config.yaml
d_model: 256
d_shared_expert: 192
moe_layers: [2, 3, 4, 5, 6, 7, 8, 9]
router_score: "softmax"
normalize_top_k: false
balance_loss: 0.00298
lr_router: 0.000852
norm: "rmsnorm"
lr: 0.00449
beta1: 0.95
beta2: 0.99
Below are experts of layer 6 (counted from 0) of a mixture-of-experts language model. Rows are named router (the router's row for the expert), gate (a neuron's input weights, with its number), up (a neuron's input weights, with its number) and show model dimensions 0-255. Each number is 128 + 24 x the weight over its row's rms, rounded and kept within 0 to 255. Numbers have three digits each.
Before each expert's rows: "mostly gets" lists some tokens that are sent to it at least half of the time. This comes from a sample of Wikipedia text that the model never trained on.

# expert 140
mostly gets: " ab", " fac", " initi", " Ab", " deb", " cab"
router:191109135139163110117116157121122103157137124140092170120100114122126152125131179083102134134137095148113101166117101152168130143133121155101123131110085150111150137142142123124128100097106134134121146153111109109113149135141144165138110178104162135122114112114157124098153142127131169132128110182095117162136119170096115177138129156161108092154099096148086169136154119111121161135154118104093123134130158142140147104147130135122137113088085172123130102132070109160133117110146123122139138152154117120153143165101105121079137142158086112120102145169105112102134158107139147066154090149128122129127150109118163139165142165132119123133098174096102149103140076149127123110094128096119098144103057128133144162160148148128148169141169125107117153102108113109136134111103140
gate0:131109143100153152104088107131170141147133094097119112102135127129128186114089148171108153168110124106113138154123139181090159116146161074080106153163100141138140111147116095168095105111129138143152142133123127152168133141148126155129131086127145146130146103141136147127137081168068105141100119133101150115136097158138132120077167099126121097113102118103115097128126117095109157140111147131130151131118148161132098139138160164098095115114135123134141096154113117136132208140132147168097174103115120138144118124138109128130152123135146099156117091130137101106117145124104130137128125152117172105114153097159068100151130151111131116139113103162124154134107140147146155131143145110103119114115142139112082173143114151152138168106150155138176106107148082084088155168102125
up0:137130137113136153119096111136166131147134112116137107094139117114142179136099132150141134173130121089116125155126153180113169116157148077102119143160075126148148122138119110162120114110131133152142117136132115152183119151134136141121117099119151135123127125130132147154136075158090131139090112135099138098110087172118106141081157094137118128092093128103098129144115119090089171120101153146099144132096132150121113133110188157102099124135137120129137102126100121103155218132140138170133164127151119131109141136164114132123152123135185118175122101122126099098115179132137121148119143138111185119126158118158094120146135142122131109130110100138136166111094132128163165127131139097101101114099139120107090155119137133164138166103135154130174098113130076108097185174119124

# expert 145
mostly gets: " Coordinates", " Species", " Succeeded", " Height", " Turnout", "/km"
router:163115161110150122144103133125110138138116155135112159132104092112101157118127189136123125105172087126137116120117125127156078118146160141093135152132114105107167088084121102102095089110081183083139094126087112137120108153156125111159104128120189119124151147126131117079112164095141110095156144132087130137122096149087088106137098106152132120138143135127136146110122146087126120139087146117138104155162078157127081084160171179134130108129118161110129124133128117147122123125140118070135101142141120083127158151125127155127139142169134149093117142107105118113155124096144151120156104122130114166088101130081125121144146144143111155130144123150101127116085086130138134072089139100123090147108122101156127125156107131148130124108148109090138124101097172164141145123111129
gate1:123119104120071137118118122112128126179159137081115121110126126139134174129139135123126121117108156162175116115161128116133184109099135166101110162096127125143117138151107124137071134137110146125107103107127126143099101117147132125116168157141106130154122170172127128121145086159141096155129108105108186108159121120143153103168112133100155148077139107125120114158158120119159094098116133143119123147132154176112101126079083156113130136092108117150158077101123151144127131121088134175142152128070131169128098138098143143119135120124142116174145135103147087147126138124123084140160158111109138134072163147103101135147106121118102140135106127129149184081124156125128114096160109142148094152091135153162136156140161149135156165117126113126120174143131104165154096127083116
up1:109130132137160104104115123135106117117083133148143128135153108142102076165096135154105122157090122109092113150106135178094128105140152086141125101161137147101104114078151133130168117102156131161138155135129105130129151160134116106136084113127110125111118115102141142152113174145100171094122165142143078156119119125131099131097112153120117137184101149156124124103108110145109159133129112109144158081118098073145152106169173109137118104182106118169094173162118134149115132112131134081096118136158128083111176100153127107148124143130116156148113103144116160127093130098139164115111137179175106129140086122119154149121170126119163161152147125117129130136118111114117150126108157110155146155161107123130124121129090099114085088139135130138127075099093166106103134117154152

# expert 253
mostly gets: " List", "Other", "See", " Votes", "Notable", " Notable"
router:138134183110147116089115150116146155147119155164138141175074095124097111090150118120141144121137085153135119161124105147130083091125131106105161137132092145107172117121156140122137121136112161090133131104111138163131122105122103144114129108122224125123118098129122144118061117088145135111130124136130115123124141167133097152146173169157098083153129129147074141126140164131157155173126166111125122120161098142156115084147153146131121124138087160098169111142113143149110120151166088099142119119157113107126162156114115129120123113154122144119113129117117119073174165141133144127130109075131113155082111135111164130149161180146076109133131129143105147109109117138122101111105147128168136167127129120131115158149102144130169114098140144095121114104129146108155158141131145
gate0:119113161102097143142131118108119104150155074146141097137163138138098117131139137149137121136118151117078130141143094142144095095132117125111143157095128136102147093108119091072138118124125129133181108112127147141113110078100106097088077063113135135169154161131133166111146118126130120160126118116122141139135115149119090061178175149146140112110061177149099086115153133128127149128112127125107125112087120138138166096140124127162156135138102128105121095136169132160087169130125092112121093150105134131134155137143124086132135145178115121135124169117140131140144118114104112120129128103112152179129172083098085130118093121112106109110144114130130078116082149157135111121139157146134181131120078150151126125149126133130090121108106113112151106129122144161180133122123102
up0:135120122084119166111144100108127100132155094141143150118139112134090105148132118110152161135127160128106134124148099150125082079115116134103153130109123141069141095112105102089138112129112138126146112119138181117102127079157154126093062087106133132167117150153129158125159138131133098194115135128122135145118123141109114071185170120128122112118092142163108111111128115123145140109112117117120131123074128152135129085120121110165156121123107120094136117140170132138082177131093126148106100140114120146156149158158146074130132122136167136161131126103136129097149111124103136140130104095129145141142159103109084101108101116094092100121136123137135089116100165186146122124147162144123164140110089137173146115166121146113138132125119113129161137124152184148199113111107103

# expert 48
mostly gets: " ENG", "ZE", " POL", " NED", "EL", " GBR"
router:156171147112130127135094153110157140159102156140082131134121088103135144124149182089110146119161106167141089167093113135156091124152142146121137153101108147110169094131122129091124099114095156127122144121086141125104143122165107153162137144117165169123108123148143152092094159130132129121135117127096124139138123152105106094102141167189113139159150086110104167133131157067122131168110091102098113134133148113144111123134113110142109110111113155108122124121133100126087074101187105113167115156148124118136166151118112146064114144136111093102140140142119070068148127116129130141151115128117129147127113143127173132162124133146126118147108158120127121112093095147135130128122133087129100165113073116160148149120131126149109178111119115134094136128099146117176167129144154
gate0:150183110152102161139113174163116136127116114164137159153126172137126145114139133152115099137129132134139099146138130127172154126138104138148130153105143125157175075089144117111175103102156152106104111092138137139115133133133095136169147130148111121093109124117123182130145061120119138109126111167144135173128148133126082146192157148161103110064142115105161142143168143106155109152130090120103132105135103123088124132093150119099142140125099143149105115113125141120084115074146172121122120142121111120133130119112094142173114084150133098114172111067144139076092134133148101142152110110103132129097160074128136140125110108142141136120151087077131129102118079113124122118112129117159132155132132091157105115159115121120139137141107151120078163108125115134160147131123144
up0:109187088176090146141116164144090144129114127156141140126141159132158127104128115142127114105103143141162152134111164119142175132127122141145131167138148123159151109081142113122165090107147140115097110095138149114134151145135092156175153144159114122093103113141109162142122052136134164142136126169152129152142172129120103143169156155141103123091151163105175130150160140099132143142142103139114111091164132125117125155077130121091134149145106160130119109101141129114091116080142163110119091134101121133127124136127091173154107088137114092109149129090148117093080121117135097150121111120093129125107164112124143125140096105129184122136170094093136138095095096099106125136129126140161138171144115102171114090159110114124133119167112148129094166108112149127158126119123153

# expert 181
mostly gets: " Slov", " Hun", " Lemmon", "'re", "col", " NCAA"
router:177136144096132138122127128127134152127120136110136116115149105099108137119113133136128131122130121101135058147079077100156102156134110114154123151108082150109130101113148126068110115089110130102138124097076056097097114157154104162168148163130156141093117134129168141107067122112152139129138122156099128161141147170100132144122132116157131115138129095103105152160127112093147141181121113097101120134128122152135100090100145167107133104121108155099149106157133117151137123107125105105152124126115114139132162128148141136108104119185132128120161161148104089079133164156163111093135137087150133139135116113140189156138154161142133123138107144092135120128126088153119110087110133084155143144090122133158163107114171149145158156133124107129082137149144144074136139142120129
gate0:147153126088133100135121142108120147136096172142117113131122130112135123179114144117114133125119097181175162131111157129110136072111157146074140097129155097104136121127086097096081149084124140129161111150178108111107109138125120111104141141114153092162099156142114119102094135119100052125161123153148138115130104134159102143111095145169130143134089156177149128120138160134119122126111129142136099154131152142149105114106138109094150138102110131120136160106104102151109102158122097151123147166087136118132150096065147096084128128165115129095128143135118138114117125180111158108125130071107130152142136148151119122157129092156134132163141121097115192147126121154126102114109143119133139115082101116188152165122133156165130112136142115124126166062134121127129125139133104
up0:143154105108139109144127120115113140120119152135120098122131151093141110160126135114131125127104116173157155119106149116089130071104151157090157093129149087096140129140080104088074145097139123116144114132176118098081100145113091101087165140104134108148114155138119108110127138112082062126174137149146134096129107132169098128108103117143129139139094160178145144120130145150099130110121133167161114132120158110141097112111140099110148132117098126124160171092125113137127101166120114154105146155093147126137129088072155108086104113162113143126118130138105136113102110181101160115117131088098128140125161134154132106154115096122127119159149126100127197146139119139113104150116142131115155104087113110187130171107144158136124109135145084128126174080141110119115122151148103

# expert 161
mostly gets: " JPL", " Genus", "Scientific", " Binomial", " Died", " Animalia"
router:130094118121168117098119147110151146121105146162126116108101081104131144108125132140144152098166111157109136135112095144135109151184146127098120159105096152116173099117153143133105105109114158100132123096087084127135120103131133112150124104155205142175124101109130136103084167115118121123119111164116130124167137194092092145153139141201133138151112117137123141109134142092130131114115138064136105116142110168131078132142135153135120112115073156092153138137117125139113099128139137098154137146173109131136120136115146143144156121149112137120132126105130156108155143150124178114118094089098125165131107130111117112152139159133094150135087105137088109109130093170145111151120157112097093178114143122166121149160125161161152138099115125109097126103117164117136180089131143
gate1:161130137123162155160131133113129121094078157154129166113142111117094142097177132117120097136138112130126105131111138069132097122122134119102133079171096126082101113101122097115147151149135142109130097110133138134056137152120160116107135145084151140127150132054107100086148122068118132091103190106129128143142152137132147170116100140156147081142140151167147176110127150104139109134130153123145152139189166128114109142123118130129169124112128107128160108093130141111073079094135165119130127112073141091141131112108069165124136107126145126115127146127120121108143113143116143121140104134127113116152148109134167116105121142125152152115114118120095141083159077147161097129150140120128092130103128109132135135109152134117101128102114154116151162085144093144138128120160163
up1:138114137127157133154145118097130107100094113160151139110140111099118123081160108145122132110135140131104132151118128068110146112146126141103122083147098120084096135139113117113151165158153099082142120122160125088067106121119150091100120181122120096158149130104120095107157112099094132119122183110136163139144139118132151148151079106139152087153105154155174169105125150121111105105128164132146149131136170117130117155108131098138136119143117071118164139085122111091096078139133144142133128116101160092107103077121089166141145115133158110112115159127111134118146123150104125150126076139100114116174159105136146089111088114095165144155122126129140095088136086157173089156168115133136102135100145145137119142098141133106109103092134160134125123135130105133117143092110154

# expert 65
mostly gets: " pm", " FM", "ic", " kg", " AC", "°"
router:140154174137145135112068134138142148177143139131055177157100114103080164120134146092134125113130075153162109149100133144179101127168138166124154130139135131109183097117117087096106116088137134157126086109094114134083159133142104133170113119170143135128077103118151129120116115113150160148127122143104133147145148135101134129120131141134112102146125129109067102145107145107146128156107119116115119112162139135143088112145145150076112102113102150125103133125143170186099092108145112094161110129136097125153126150127131135145145155145093103111148127134131095125152166100144140114167099108147155165093116121137126119156130139158139097157115139108104145109106104110127111150130139085171125171140095115162138147116169151155128132124099112113122162085093114125164129112145129
gate0:142080149114139113132148118147114115108119153127105074124111103139105145177072152117135156174117152178091161130152095091147131096141114102148094129170116114111147121163136105109120152141134121114118145134126127178163114118136116109146134153146129112119122128088105130079065147121152152133142114155140156133140132137167120118136116136151144152144169136083120144127111169131139154087087106148111114153061138140116119138128122118105128117084127138119165138140161110159173146160112122127161143129146137129145146150137139128117136103171138134105138145165146148090150137184086120091149119162123124150155153106158148111165127106159143135175129179135155144167151119123111105134126110130147163146113114173117057113109142111098125143092185136128127178122120127107139154175130112
up0:134091170131127102115136128105120104110136112106126080127122139148122157161123147125131145142135155136098123146125102109164104113110129056154121151135071111125148098118109120121135099125134132110158134130142139123156127145119083108177141146144125129120151074123134129120111159099152133126136107158107175137142160142128132132105124149139157160165167164089123158081152143134128143100110077146073132139052096117147118135094106112133112105153108153136134088134144137134174154147118167105121106137143133175146134132151134092129130097155144075103157128142149143101134119160110107122106106114125140097171108126115122129175118132108115111146140167117130148154154077136084127130112091144160159120134069177127079099139127129142118149086138132127107130173159112161141173173114097

# expert 248
mostly gets: " Mass", " its", " mass", " the", " Its", " potential"
router:149125119101153125091098152139125123181087122160098150108117110113109136088122168132100132134145081149161111156090119148154090133136127140084134121076102142117176082109180110150110156100099192127101107120112099135113125130158119155134104147165145160122102123118141121117147145128142126095150143177103144126128171133092115148152123141172139110130113119136146132130120150144159102165086123093112091081142116169124086127145124143126117093112114148099143123145147159147129114140176110098163138153158083119145162142118162126120115117116122118089182168125102122121141148114140139112154115125158100118118135134133127184153133128186095145127122116116149119133108135168139112103110169132104088114115114136121148153146149123162137147116133137071136143074097149131178130131128172
gate0:157133139109154111120123133114121130130123149124114120139124105125109140113152157119127097142151124162147085131094127096162081174117136134095113163170119136090110072139083148128131134114094115155161155110126147112148118125087143146107138116114153132092192117151144141101108117119073140110147165142080066136158127143157087047151123158144131159149135153104125139141128117111119098126109149136078121136140092111165134117139108118085135129125106135133108099125116093131143111095152111061151134105130139092123100142135142140128139142118101134125144132120122146122143118116145173109144110112171150143131134098130136120082151140095085146107131140134088116112139124115137099144091088105149111177110135137157189119165124132145147144117101194109107100138118134155130130114208120
up0:139131159139159084151137171102175151105130151141105152174104140097130110159147140114098168122160122122127142138156097136125103119162137150174177111123123116114162138144135094103092113096152146115128114112127092131104173103116110143180158132129153138121127077098163143116099155103150131112096101124147144109134118152113119126118143111153060128101148113121099149136113195096115159134176110151125105161161131116142113107148153129096118130107137159134140141140110120127095130131118114163139105182173110126166129124124102119103116145160096118119125130152112110096126117105148115098147125148098114153103109149127137129151139171141181150173134175081131136102141100135132088088115170098147144110132115113150111169105171147129147143153132104168093154152132137130125142114058142